{
  "n_layer": 11,
  "d_model": 160,
  "n_experts": 32,
  "activation": "swiglu",
  "moe_layers": [0, 1, 2, 3, 4, 5, 6, 7, 8, 9, 10],
  "normalize_top_k": true,
  "balance_loss": 0.00109,
  "router_logit_norm": 1.5,
  "init_std_router": 0.0397,
  "lr_router": 0.000886,
  "vocab_size": 8192,
  "tie_embeddings": false,
  "steps": 8277
}
Below are experts of layer 3 (counted from 0) of a mixture-of-experts language model. Rows are named router (the router's row for the expert) and show model dimensions 0-159. Each number is 128 + 24 x the weight over its row's rms, rounded and kept within 0 to 255.
After each expert's rows: a language model's description of what the expert responds to. This comes from a sample of Wikipedia text that the model never trained on.

# expert 24
router [ 98 103 123 101 151 168 100 131  74 141 133 105 118 137 161  74 124 105 118 109  99 157 159  96 132 145 132 180 100 117 136 150 148 124 136 138 126 119 118 138 129  94 160 142 133 143 122 131 117 116 148 149 153 150 115 140  99 137 126 163 123 106 119 120 136  95 117 112 133  98 130 103 119 138 140  79 140  90 110 150 127 146  89 188 105 151  95 138  78 136 116 115 129 147 164 147 106 119  63 122 114 134 134 104 132 141 112 168 167 122 137 161  85 150 126 114 128 140 143 132 158  89 138 140 182 114 124 115  91 137 169 120 143 128 129 139 142  99 204 105 121 143  89  96 175 171 114 119 142 141 104 108 125 134 119 130 119 115  91 116]
What it handles: Prepositions, mostly of, also for, by, with and from, linking a noun or verb to a following noun phrase: "hands of the", "Federation of Students".

# expert 10
router [147 134 151 127  88 162 117 109 121 115 130 142 121 114 132 148 120 141 101 114 118 132 123 125 127 105 139 132 119 135  83 110  80 164 165 140 107 139 129 105 148 160 101 161 122 131 119 155 137 124 143 157 122 178 139  44 160 113 148 122 131 153 130 134 114 116 173 124 139 120 129 105 121 154 149  98 131 143 141 226  93 138 167 142 131 138 107 132 120 117 173 132 105 121 152 147 106 169  74 127 123 128 135 174 105 129 183 134 123 144 132 111 106 131 120 105 162 115 148 122  98 167 149 150 140 135 187 160 128 103 150 124 121 145 130 133 160 162  86 151  97 151 146 106 118 147 133 158  92 129 155 104  99 131 124 115 119 129 146 142]
What it handles: Articles and possessive determiners like the, a, his, their before a noun, plus == heading markers and colons in infobox-style lists.

# expert 16
router [176 116 171 136 111 134  97 196 126 122  82 106 161 164 175 131 126 154 138 133 111 123 136 140 107 137 129 163  99 126 164 119 105 167 121 109 137  10 108 128 118 124 109 149 155 123 144  99 160 134 160 111 104 123 115 168 115 159 118 151 139 134 130 142 135 130 116 135 131 138 137 107 126 129 134 156  89 135 107  81 165 127 147 107 152 104 129 113 116 101 122 101 158 153 125 103 158  91 126 118 119 122 116 136 117 138 156  98 117 123 178 109 115 140 185 129 146 172 127 158 106 108 137 155 139  93 181 108 110 120 138 128  93 116 163 144 148 122 111 151 122 138 125 155 141 143 110 142 125 115 154 125 134 141 132 113 124 133 165 131]
What it handles: Mid-word or final pieces of foreign surnames and names, often in tables or citations, such as -sen, -berg, -ić, -elli, -nen.

# expert 26
router [139 126  91 179 106 139 141 108 124 119  91 126 133 127 116  99 133 145 118 104 137 131 117 122 120 144 106 114 176  82 138 135 109 103 148 117 173 157 121 124 123 132 148 117 125 115 127 160  89 118  99 127 111 111 127 187 183 143  92  97 121 169  93 151 128 144 124 152 111 118  89 129 120 147 104 143 128 141 113 111 161  94 169  63 129 156 141 132 161 122 165 118 121 118  90 114 135 104 108 137 114 150  95 134 152 134 134 122  83 152 164 112  87  81 155 142 130 125 125 164 137 154 116 122 101 176 143  78 139 122 107 132 152 163 135 123 134 143 143 120 150 157 161 128  76 103 116 116  90  92 125 145 149 125 158 143 172 152 145 106]
What it handles: Prepositions in, on, at, under, between, often before dates or places, and month names like June, October, November.

# expert 25
router [130 128 132 107 159 121  90 125  64 129 134 115 152 104 106 139 107  91 161 154 157  86 122 167 123  96 194 150 114 142 118  98 152  86 115 144 113 105 112 100 170 147 117 161 147 122 115 155 106 104  93 106 123 100 125 167 132  80 103 107 133 116 158 105 152 137  88 121 105 127 149 159 123  98 108 124 118 111 120 190 107 143  92 150 125 172 148 118 131 125 127 158 169 158 159 153 117 154 150 103  93 167 155 147 128 127 123 139 134 107 123 155 135 122  95 148 136 133 136 161 126 140 119 122 113 165 120 134 141 134 154 128 170 149 147 159 177 110  82 172 107 149 132 131 109 139 139 139 139 136 124 147 120 128 135  99 137  87 143 102]
What it handles: Single capital-letter tokens that open a word or name split into pieces, e.g. C-redit, M-fg, T-ibetan, often after | or dashes.

# expert 9
router [117 125 105 114 126 119 158 158 146 131 140 167 114 102 139 147 144 161 140 127  91 108  94 142 148  90 128 144 135 127 133 135 105  95  94  96 118 150 116 175 159 136 166 133 147 136 150 110  93 167 105  85  91 125 119 150 141 140 154 212 159 163 105 156 103  94 103 134  96 148 112 132 137 134 153 121 131 165 143 108 103 138 138 147 127 135 105 107 153 138 147 160 106 105 154 147  92 145 113 140 118  84 114 123 178 171 112  90 110 113 125 177  88 112 141 145 125 131 121  86 112 127 132 117 117 129 163 130 167 101 149 116 119 131 154 114 108 150 115  92 135 179 116  95 136 150 124 124 151 135 129 134 108 101 105  97 101  77 122 153]
What it handles: Short word-internal pieces of longer common or technical words, like implic-it, inhib-it, synt-hes-izer, techn-olog-ies, often Latinate or scientific vocabulary.

# expert 6
router [182 150 135 109  99 106  75 101  98 133 133 143 114  95 137 141 149 140 110 124 149  63 124 122 135 103 111 100 113 110 125 166  90 128 132 150 155 144 130 101 110 123 129 119 171 135 132  86 144 124 146 155 107 149 156 126  82 146 112 100  96 123  82 115 165 143 105 112 121  84 137 125 139 130 157  92  95 204  90 137 129 127 140 177 120 129 101 153 145  93 122 138 140 109 117 141 122 177  93 118 151 193 114 143 140 117 131  97 131 100 128 152 173  96 133 156 141 136 144 119 112 102 150 114 128 138 150 121 114 104 132 158 128 120 113 141  83 144 130 151 144 141 121 140 135 108  84 163 161 141 140 143 133 158 133  95 104 150 140 124]
What it handles: Second pieces of proper names after a capital letter, like L-od-ge, L-omb-ard, Bu-en-os, plus percent signs in tables and colour words like Black, Silver, Gold.

# expert 30
router [154 126 142 163 117 126 148  81 135 107 130  78 139  96 110 148 134 117  98 132 112 112 121 162 113 177 162 135 108 142 127 112 128 146  86 148 146  98 107 130 125  83 159 130 137 112 115  94  99 105 152 197 138 130 133 134  94 128 156  97 163 129 168 113 117 123 134 106 128 183 115 113 177 101 127 144 138 115 157 135 114 148 148 121 145 145 119 156 117 113 148 151 121 142 100 106 120  96 123  98 106  99  79 122 158 116 111 125 124 107 142  79 153 165  97 122 154  97 133 177 117 164  98  99 141 152 171 115 186 134 157 113 124 163 121 102 113 140 156 160 122  79 128 108 122 130 127 151 136 116 125 131 101 122 105  97 143 155 105 109]
What it handles: Country, nationality and place names and their endings, such as United States, American, Finland, Greek, Janeiro, Bahrain, and accented letters in foreign words.

# expert 28
router [108  99 130 165 107  96 116 115 111 121 147  95 145 151 126 106 149 118 141 104  93 136 161 121  97 121 110 120 157 137 112 106 162 136 104 113 172 128 136 136 140 171 132 137 147 150 144 127  95 157 122 130 125 113 112 136 137  97 103 144  91 103  97  86 162 136 123 154 133 126  93 128 139 115 125 107 146 181 115 144 104 103 120 129 125 142 113 138 148 186 130  99 121  80 118 137 154 129 150 162 114 111 105 118 102 105 105 143 101 139  68  85 167 140 105 134  98 112 136 135 112 127 159 109 111 124 159  99 141 149 148 133 117 179 144 147 134 148 146  71 161 133 154 133 185  93 139 138 117  89 120 134 143 125 128 149 181 112 189 176]
What it handles: Possessive 's and apostrophes, possessive pronouns his, her, its, their, and word-final suffixes like -ing, -ical, -s, -y.

# expert 18
router [153 109 142  95 125 149 149 121 143 145 110 131 132 111 142 154 101 140 130 125 100 157 124 187 103 161 135 143 108 112  79  97 132 123 145 114 138 151 107 130 157 168 116 112 130 134 135 157 155 119 142 141 128 152 104 160 155 144 144 161 153 114 134 129 128 160 128 139 123  83 116 171 129 180  94 123 110 150 139 145 150 139 170 143 122  64  75 162 136 147 153 156 144  77 105 118 106 138 115 138 129 115 118 119 112 117 147 152 103 136 136  96 139 161 108 108 111 118 119 143 172  91 105 104 108 147  73 141 160 126 110 155 156 105 105 170 134 152 143 111 185 123 121 107 125 128 118 117  73 103 165 149  97  99 105 137  95 106 147 153]
What it handles: Single capital letters inside acronyms and codes, like SNM, TF Sport, OTI, NBCSN, chess piece letters, plus periods and degree signs.

# expert 14
router [104 157 101 113 116 153 114 128 103 115 142 122 119 135 121 134 143 100 134 145 141 120 142 146 106 110 130 169 124 149  80  96 151  93 108 111 129 159 104 129  98 159  97 140 126 138 124 170 123 106 149 124 123 111 155 121 150 131 129 107 124 146 180 143 120 157 136 110 125 164 126 122 126 119  86 111 123  85 141 208 111 150  96 136  79  96 163 154 112 134  88 147 122 151 131 155 118 149 148 147 159 138 175 128  96 114 144 123 132 142 107 126 126 114 126 110 184 116 135 123 127 141 118 129 127 140  73 172 148 123  94 123 126 128 142 173 179 116 132 185  95 167 136 139 134 167 159  84 121 112 110 123  72 130 128  89 151 129 102 109]
What it handles: Blank-line breaks ending paragraphs and lists, sentence-final periods and commas, table pipes and spaces, and the words the and a.

# expert 11
router [121 130 147 129 145  88 140 144 136 139 159 147 109 116 109 142 104 175  76 144 130 125 129 152 137 199 125 129 117 152 143 150 129 144 178 166 124 145 167 182 133 135 128 154  85 135 124 116 136 144 151 133 118 146 127 102 128  86 150 119 166 119 135 129 161 114 135 150 127  98 128 103  96 139 165 147 115 120 131 115 121 112 149 129 145 172 121  90 117 136 116  95 121 108 132  77 133 136 157  86 149 145 138 125 109  95 152 144 140 170 105 135  95 112 162 134 126 148 140 163 170 141 137 172 157  82 142 153 130 144 144 135 122 149 128 109 112 105  94 105 126  99  92  76 136  98 128 124 108 146 133  95 163  96 150 137 140  85 188 112]
What it handles: Early or middle pieces of longer Latinate words, such as sub, trans, inter, per-ce-ived, ind-is-putable, Def-ence, cons-ensus, Per-u.

# expert 1
router [129 114 119 140 150 115 127 119 149 130 161 154 108 145 139 120 130 121 125 133 124 126 149 155 119 113 115 132 150 135 164 119 124  94  97 112 130 136 115  93 137  84 115 181 120 143 144 128 132 143 127 112 132 170 127 210 120 126 123 109 137 161 102 107 124 130 129 134 122 129 125 124 119 117 141 143 111  85 155 130 114 131 131 143 125 136 141 181 138 129 149 109 164 171 151 143 148 129  98 131 165 167 132 169 145 141 192 138 130 158  79  81 148 152 108 134 164 122 142 124 160  92 106  84 120 149 124 134 146 122 115 143  82 132 135 142 129 128  82 122  92 147 144 153 140 123 143  27 147 113 116 129 141  96 113  73 151 130 154 178]
What it handles: Pipe separators between cells in wiki tables, especially election results and score grids, plus line breaks ending list items, e.g. Votes | %.

# expert 15
router [153 106 126 130 138  89 109 120 127 153 136  93  80 127 137 187 143 104 148 129 141 174 102 171 115 143 134 122 135 116  85 135 144 119  71 129 116 145  96 143 171 108 125 139 110 105 117 152 149  85 138 151 111 110 133 111 128 113 125 109 117 129 166 109 105 118 152 161 133 121 126  91 123  99 130 146 166 133 154 120 140 154 106  92 126 100 161 120 152 114 171 116 140 151 176 141 130 110 146 125 127  94 128 128 122 126  85 126 186 123 112 154 115 114 114 127 155 153 144  81 140 111 151 167 108 117 159 143 135  55 158  98 147 140 154 107 105 168 149 160 123 146 117 120 144  70 140 156 163 107 144 125 136 154 130 143 152 136  90 112]
What it handles: Field labels and heading words in infoboxes and tables, often followed by a colon, such as Genre, Country, Genus, Total, National, km, and the prime mark ′.

# expert 0
router [146 134 130 140 138 109 136 103 113 131 126 103 105 124 113 156 146  76 130 115 126 131 127 129  92 133 149 159 151 100 139 143 127 134 107 142 155 117  94 161 100 155 124 142 140 131 118 126  92 107 136 127 108 140 143  71 146  90 103 131 164 131 208 127 159 146 124 100 110 164 133  90 144 142 110 150 106 124 134 177 119 171 126 126 106 113 158  97 129  93  53 151 137 112 141 157 120 164  86 145 110 151 167 126  92  99 100 132 132 139 108 125 134 145 113 122 163 135 170 140 144 133  74  92 123 136 121  88 160 150 133 130  93 108 163 181 136 145 116 138 122 139 173 120 120 104 129  94 120 129 125 134  73 120 117 103 111 101 136 110]
What it handles: First digits of numbers, mostly 1 and 2, in tables, years, scores and statistics, as in 1964, 13–11, +17.73.

# expert 29
router [130 138 116 109 144  77  77 146 127 122 127 160 107 131 104 161 118  86 138 166 141 123 159  96 106 135 150 129 156 140 141 123 147 164 160  89 107  92 165 113  92 196  94 119 110 120 109 150  86 126 143 154 107 129 112 113  97 122  87 149 138 140 166 113  94 128 135 127 150 183 141 144  92 131  97 138 136 151  80 151 119 119 160 131 111 124 118 135 138 158 167 169  89 166 129 124 118 127 119 114 155 127 144 122 100 113 124 105 136 145 122 121 141  92 134  95 132 147 101 100 142 117 116 144 122 144 143 160 169 180 125 125 118 117  88 165 131 133 165 154 105 139 126 138  89 144 132  70 152 104 117 159  93 111 131 114 107 119 124 108]
What it handles: Line breaks ending infobox or list items, and opening brackets or quotes before asides, like (EMD), (age 45), "infidel".

# expert 8
router [139 148 112 152 135 165 202 130 137 143 131 145 115 153 125 173 150 117 154 104 143 106 153 112 118 112 109 166 129 113  90 146 158 140 116  95 113 111  92 124 118 197 110 147 100 115 120 102 122 114 150 129 100 155 108 119 124 107 130 126 125 119 215 116 125 144 141 113 132 155 135 118 162 151 146 154 156 132 141 146 143 150 124  80 105 130 142 142 145  99  55 153 150  99 117 147 136 149 113 122 142 131 140 126 116 117 179  84 131 144 119  89 131 113 122 135 172 145  96 144 149 109 127 140 153 103  93 112 152 133 141 106 145 191 150 144 159 115 127  73 113 135 121 107 158 147 153 135 122 136 167 113 138 134 113 122 139 160 119 111]
What it handles: Single lowercase letters or short first pieces opening a split word after the or a, such as f-rontiers, p-ubs, c-ensured, spec-ifically.

# expert 27
router [ 98 124 142 172 160 119 103  83 162 156 162 106 122 123 124 151 139 113 100  93 139 164 129  83 159 130 119 112 153 130 124 127 120 145 136 174  78  98 150 155  86 126 120 147 148 154 154 159 100 130 122 118 118 142 138  95  79 150 128 128 107  96 122 115 135 148 155 135  91 131 135 103 114 169  93 145 141 142 123 107 156 102 139 130 115 132 159 196  97 156 110  91 104 121 143  99 161 138 136  98 111 142  96 145 146 171 167 120 141 160 125 166 103 125 155 121 123 108  80 102 112 121 112 112 135 171 162 139  82 142 133 130 155 115 129 109 127 103 113 142 113  98 123 147 169 116 132 145  90 144 108 158 132 139  96 176 142 125 138 127]
What it handles: Second pieces of words split right after an initial capital or short prefix, like S-k-ip, V-as-co, g-ar-rison, C-ent-ral, plus stems such as med, pred, char.

# expert 13
router [119 122 112 125 142 161 120 128 148 137 108 110 127 131  91 168 137 170 140 109 144 121 117 207 131 102 148 100 115 130 138 132  88 140 149 132 172 124 163 126 104 174 110 119 163 107 126 133 120  93 120 100 117 146 104  77 110 113 151 165 114 101 146 139 155 114 138 137 128 110 134 131 139 114 147 121 158 147 130  97  89 107  76 105 108 142  99 162 136  81  83 155 148 102 122  95 158 132 135 147 112 115 128 147 131 132 104 132 113  97 131 188  69 152 128  86 144 115 119 143 119 150 110 129 121 134 106 141 183 171 140 144 126 140 185  90 138 134 165 143 131 126 123 136 131 106 149 107 115 135 102  94 124 138 169 146 123 175 139 147]
What it handles: Commas after a place or clause, closing parentheses, colons, semicolons and dashes, e.g. Istanbul, Turkey or June 8, 2002.

# expert 2
router [115 118 160 163 125  76 120  87 139 160 120 115 182 160 185 130 158 146  89  88 132 177 128 138 123  67 130 114 118  99 136 136 106 105 134  82 109 119 163 120 135 142 109 132 107 128 162 101 127 153 121 152 132 130 136 107 122 136 139 143  87 139 118 127 135  79 110 128 188 139 130 119 133 153 163 101 154 102 142  97 116 171 133 103 117 138 120 147 127 109 123 139 127 186 116 120 119 105 107 139 138 150 107 121  78 149 108 170 121 119 127 118 139 174 143 130 125 148 123 174 189 159 123 125  86 132 102 131 105 138 158 123 109  94  83 112 107 132 102 121 124 131 152  97  99 128 143 148 115 158 127 125 137 156 130 135 143 130  93  96]
What it handles: Short inner or final word pieces after a capital or consonant start, such as st-ain, Sc-out, She-ff-ield, plus common nouns water, rock, wood.

# expert 19
router [116 155 141 152 129 166 190 124 130 125 115 168 117 148 138 125 105 108 107 118 161 148 119 102 117 139 110 158 114 133 134 120 118 151 146 149 138 112 129  85 129 126 153 103 121 101 127 115 161 114  93 114 126 143  75 151 172  94 109 145 143  89 143  92 108 133 155  85 161  92 117 125 146  91 151 136 173 101 104  80  99 103 160 112 129 120 123 101  93 157 156 104 154  70 125 163 141 170 134 157 124 125 135 135 137 131 187 157 158  91 147 163 109 140 146 109 111  89 133 130  81 124 114 160 121 106 160 104 131 137 129 128 158 113 162 139 114 133  90  95 148 127 114 114 113 125 147 133 178 127 115 106 108 107 137 151 111 133 142  96]
What it handles: Common English first names like David, Robert, Jack, and later pieces of names after an initial capital, e.g. J-erry, Ok-aka.

# expert 5
router [126 115 121 160 145 119 109 117 139 116 108 101 105 110 161 167 118 163 164 115 159 133 130 125 121 146 104 136  94 143  86 101 170 114 142 154 115 146 130  98 163 138 117 109 114 105 119 107 116 132 170 119 129 142 151 150 136 155  74  60 117 124 146 134  94 117  86 129 163 140 150 167 143 139 154 128 124 134 151 133 110 175 146 157 125  92 137 111  89 140 117  91 122 126 135 142 121 146 134 117 171 140 131 130 153 125 112 104 139 131 103 135 138  92 117  78 121 134 196 165 135 159  85 150 101 136 190 105 145 132 128 112 125 145 114 162 137 104 135 145 121  97 171 131 160 149 169 134 178 146  93 105 124 130 147 106  97 105 150 110]
What it handles: Last digits of years and numbers, especially in dates and table figures, as in 202-2, 201-5, 78.-9%, plus time, century, million.

# expert 21
router [152 122 115 133 107 135 116 127 116 142 105 120 119 162 152 133 106 136 160 149 160 135 118  80 132 153 132 102 114 110 158 151 125 145 105 104 109 142 133  93 126 139 134 122 117 108 120 127 131 131 134 119 105 154 107 118 129 141 131 164 170 147  86  85 124 102 135 128 119 103 140 154 115 126 128  81 131  94  94 133 105 126 107 106 146 136 110  73 148  91 130 159  75 110 140 131 144 145 112 156  97 118 211 104 175 101 160 116 137 160 150 112 136 143  85 141 141 164 182 169 131 158 118 106 131 144 179  97 116 129 156 150 108 131  95 100  71 135 117 127 108  86 102 130 144 102 101 118 109 139 115  97 161 109 116 144 161 148  97 155]
What it handles: Final pieces of place and proper names, such as -ton, -ley, -ford, -ville, -land, York, London, North-ridge, Way-back.

# expert 23
router [133 135 137 115 121 139 149 125  98 128 127 165 155 137 164 125 130  97 115 171 114 141 109 120 119 144 162 171 122 126 150 134 118 144 117 117 129 121 129 166  96 123  95 105 163 100 148 147 136 113 103 137 108 132 131 140  91 116 126 160 127 144 208  82 114 133 156 117 101 143 100 116 119 133 130  71 157 109 110 163  95 134 116  92 125 153  96 117 123 102 118 162 129 129 158 136 118 137 145 124 121 178 149 107 129 115 107 138 106 127 140 105 172 109 129 140 129 106  71  84 101 111 115 137 100 135  73 182 141 115 145 131 112 125 168 138 126  90  81 170 105 168 100 113 144 130 121 140  99 136 145 135 120 151 128 118 199 171 125 135]
What it handles: Inner digits of four-digit years after 1 or 20, like 20-0-5, 1-9-53, 20-1-4, in careers, seasons and dates.

# expert 4
router [116 134 125 110 169 120 142 110 118 112 112 141 130 113 111 114 141 124 146 112 137 146 114  89 125 143 141  99 129 132 138  80 116 146  89 125 121  69 112 123 124 139 128 104  88 134 128 118 171 121 136 182 144 150  78 128 139 103 120  94 123 131 124 131  67 154  99 127 143  96 108 126 136 142  96 155 105 146 105  83  88 107 163 164 134 144 122  87 111  81 114 134 145 121 123 121 115 168 171 154 124 167  82 146 121 115  92 115 126 113 103 185 120 155  95 130  95 145 117 123 104 128 122 147 129 171 125  78 130 129 155 127  84 155 100  81 137 127 100 148 121 144 110 106 164 120 125  83 102 122 117 133 125 134 133  81 129  99 168 141]
What it handles: Main verbs, mostly past tense or participles after was, he, to, such as established, built, played, released, became.

# expert 12
router [140 151 162  76 143  70 178 123 106 103 119 103 126 117 106 157 105  57 115 135 153 105 118 113 126  95 159 165 104 134  79 103 101 124 117 159 141 160 129 121 128 163 105 128 110 123  88 183 117 101 126 134 144 126 164 120 136 116 105  98  89 126 150 142 127 157 131 150 118 125 113 125 167 127 116 125 137 101 114 125 122 155  85 115 127 133 152 169 143 105  76 123 129 141 123 150 102 152 143 105 137 144 163 118 149 116 145 145 118 127  89 130 151 117 128 150 144 139 113 158 139 134 105  95 112 118 174 125 146 114 130 135 141  95 150 159 145 111 109 193  94 108 129 154 142 131 102 119 126 151 117 111  63 137 107  77 124 154 135 124]
What it handles: First capitalized piece of a proper name beginning a word, often after a comma or table bar, as in Nag-oya, Jos-hiy, Mar, San, Mc.

# expert 17
router [106 154 151 104 135 120 141 102  96 121 136  87 146 133 137 167 142  70  91 160 135 105 130 157 114 148 109 151 132 141  85 117 128 118 107 106 112 120  96 121 141 164 130 123 128 143 103 178 117 102 123 133  97 101 135 168 138 127 112 119 136 141 196 143 123 153 128 116 115 185 161 150 153 131 125 131 130 120 140 172 138 158 117 128 124 110 178 124 127 138  60 108 117 108 122 128 118 150 137 102 112 137 172  75  96 142 139 123 128 131 137 141 144 117  99 142 176 140 112 157 134 150 100 122 137 109 106 131 135 121 116 113 135 123 129 164 111 124 111 189 143 122 140 152 138  58 119 165 131 159 144 121  75 130 131  85  93 165 103 136]
What it handles: Periods closing sentences, list-item hyphens and table pipes at line starts, and spaces in numbers or units, such as 5 ft 4.

# expert 3
router [110 158 132 100 144 161 144 131 108 130 155 117  89 126 123 151 161  98 142  90 146  92 151 142  76 111 114 157 126 144  69 120 141 122 111 122 139 139  87  96 137 172 114 155 116 111 109 150 128 139 147 118  48 112 149  99 137 122 100  92 135 145 140 150 123 140 125  79 118  96  83 130 115 121 106 150 107 119 142 149 113 118 107 114 103 137 123  67 116 139  60 164 160 158 136 133 159 157 125 115 111 144  97 119 107 122 102 128 165 136 105 156 137 143 119 100 124  99 132 156 150 161 125  94 176 154 156 126 140 116 139 132 175 104  96 137 138 131 110 146 138 150 138 131 143 110 127 140 129 122 131  88  76 118 116 131 104 167 131 104]
What it handles: Later digits inside multi-digit numbers, mostly 3–9, in sports tables, coordinates, times and percentages, such as 27, 39°06′52″, 4:31.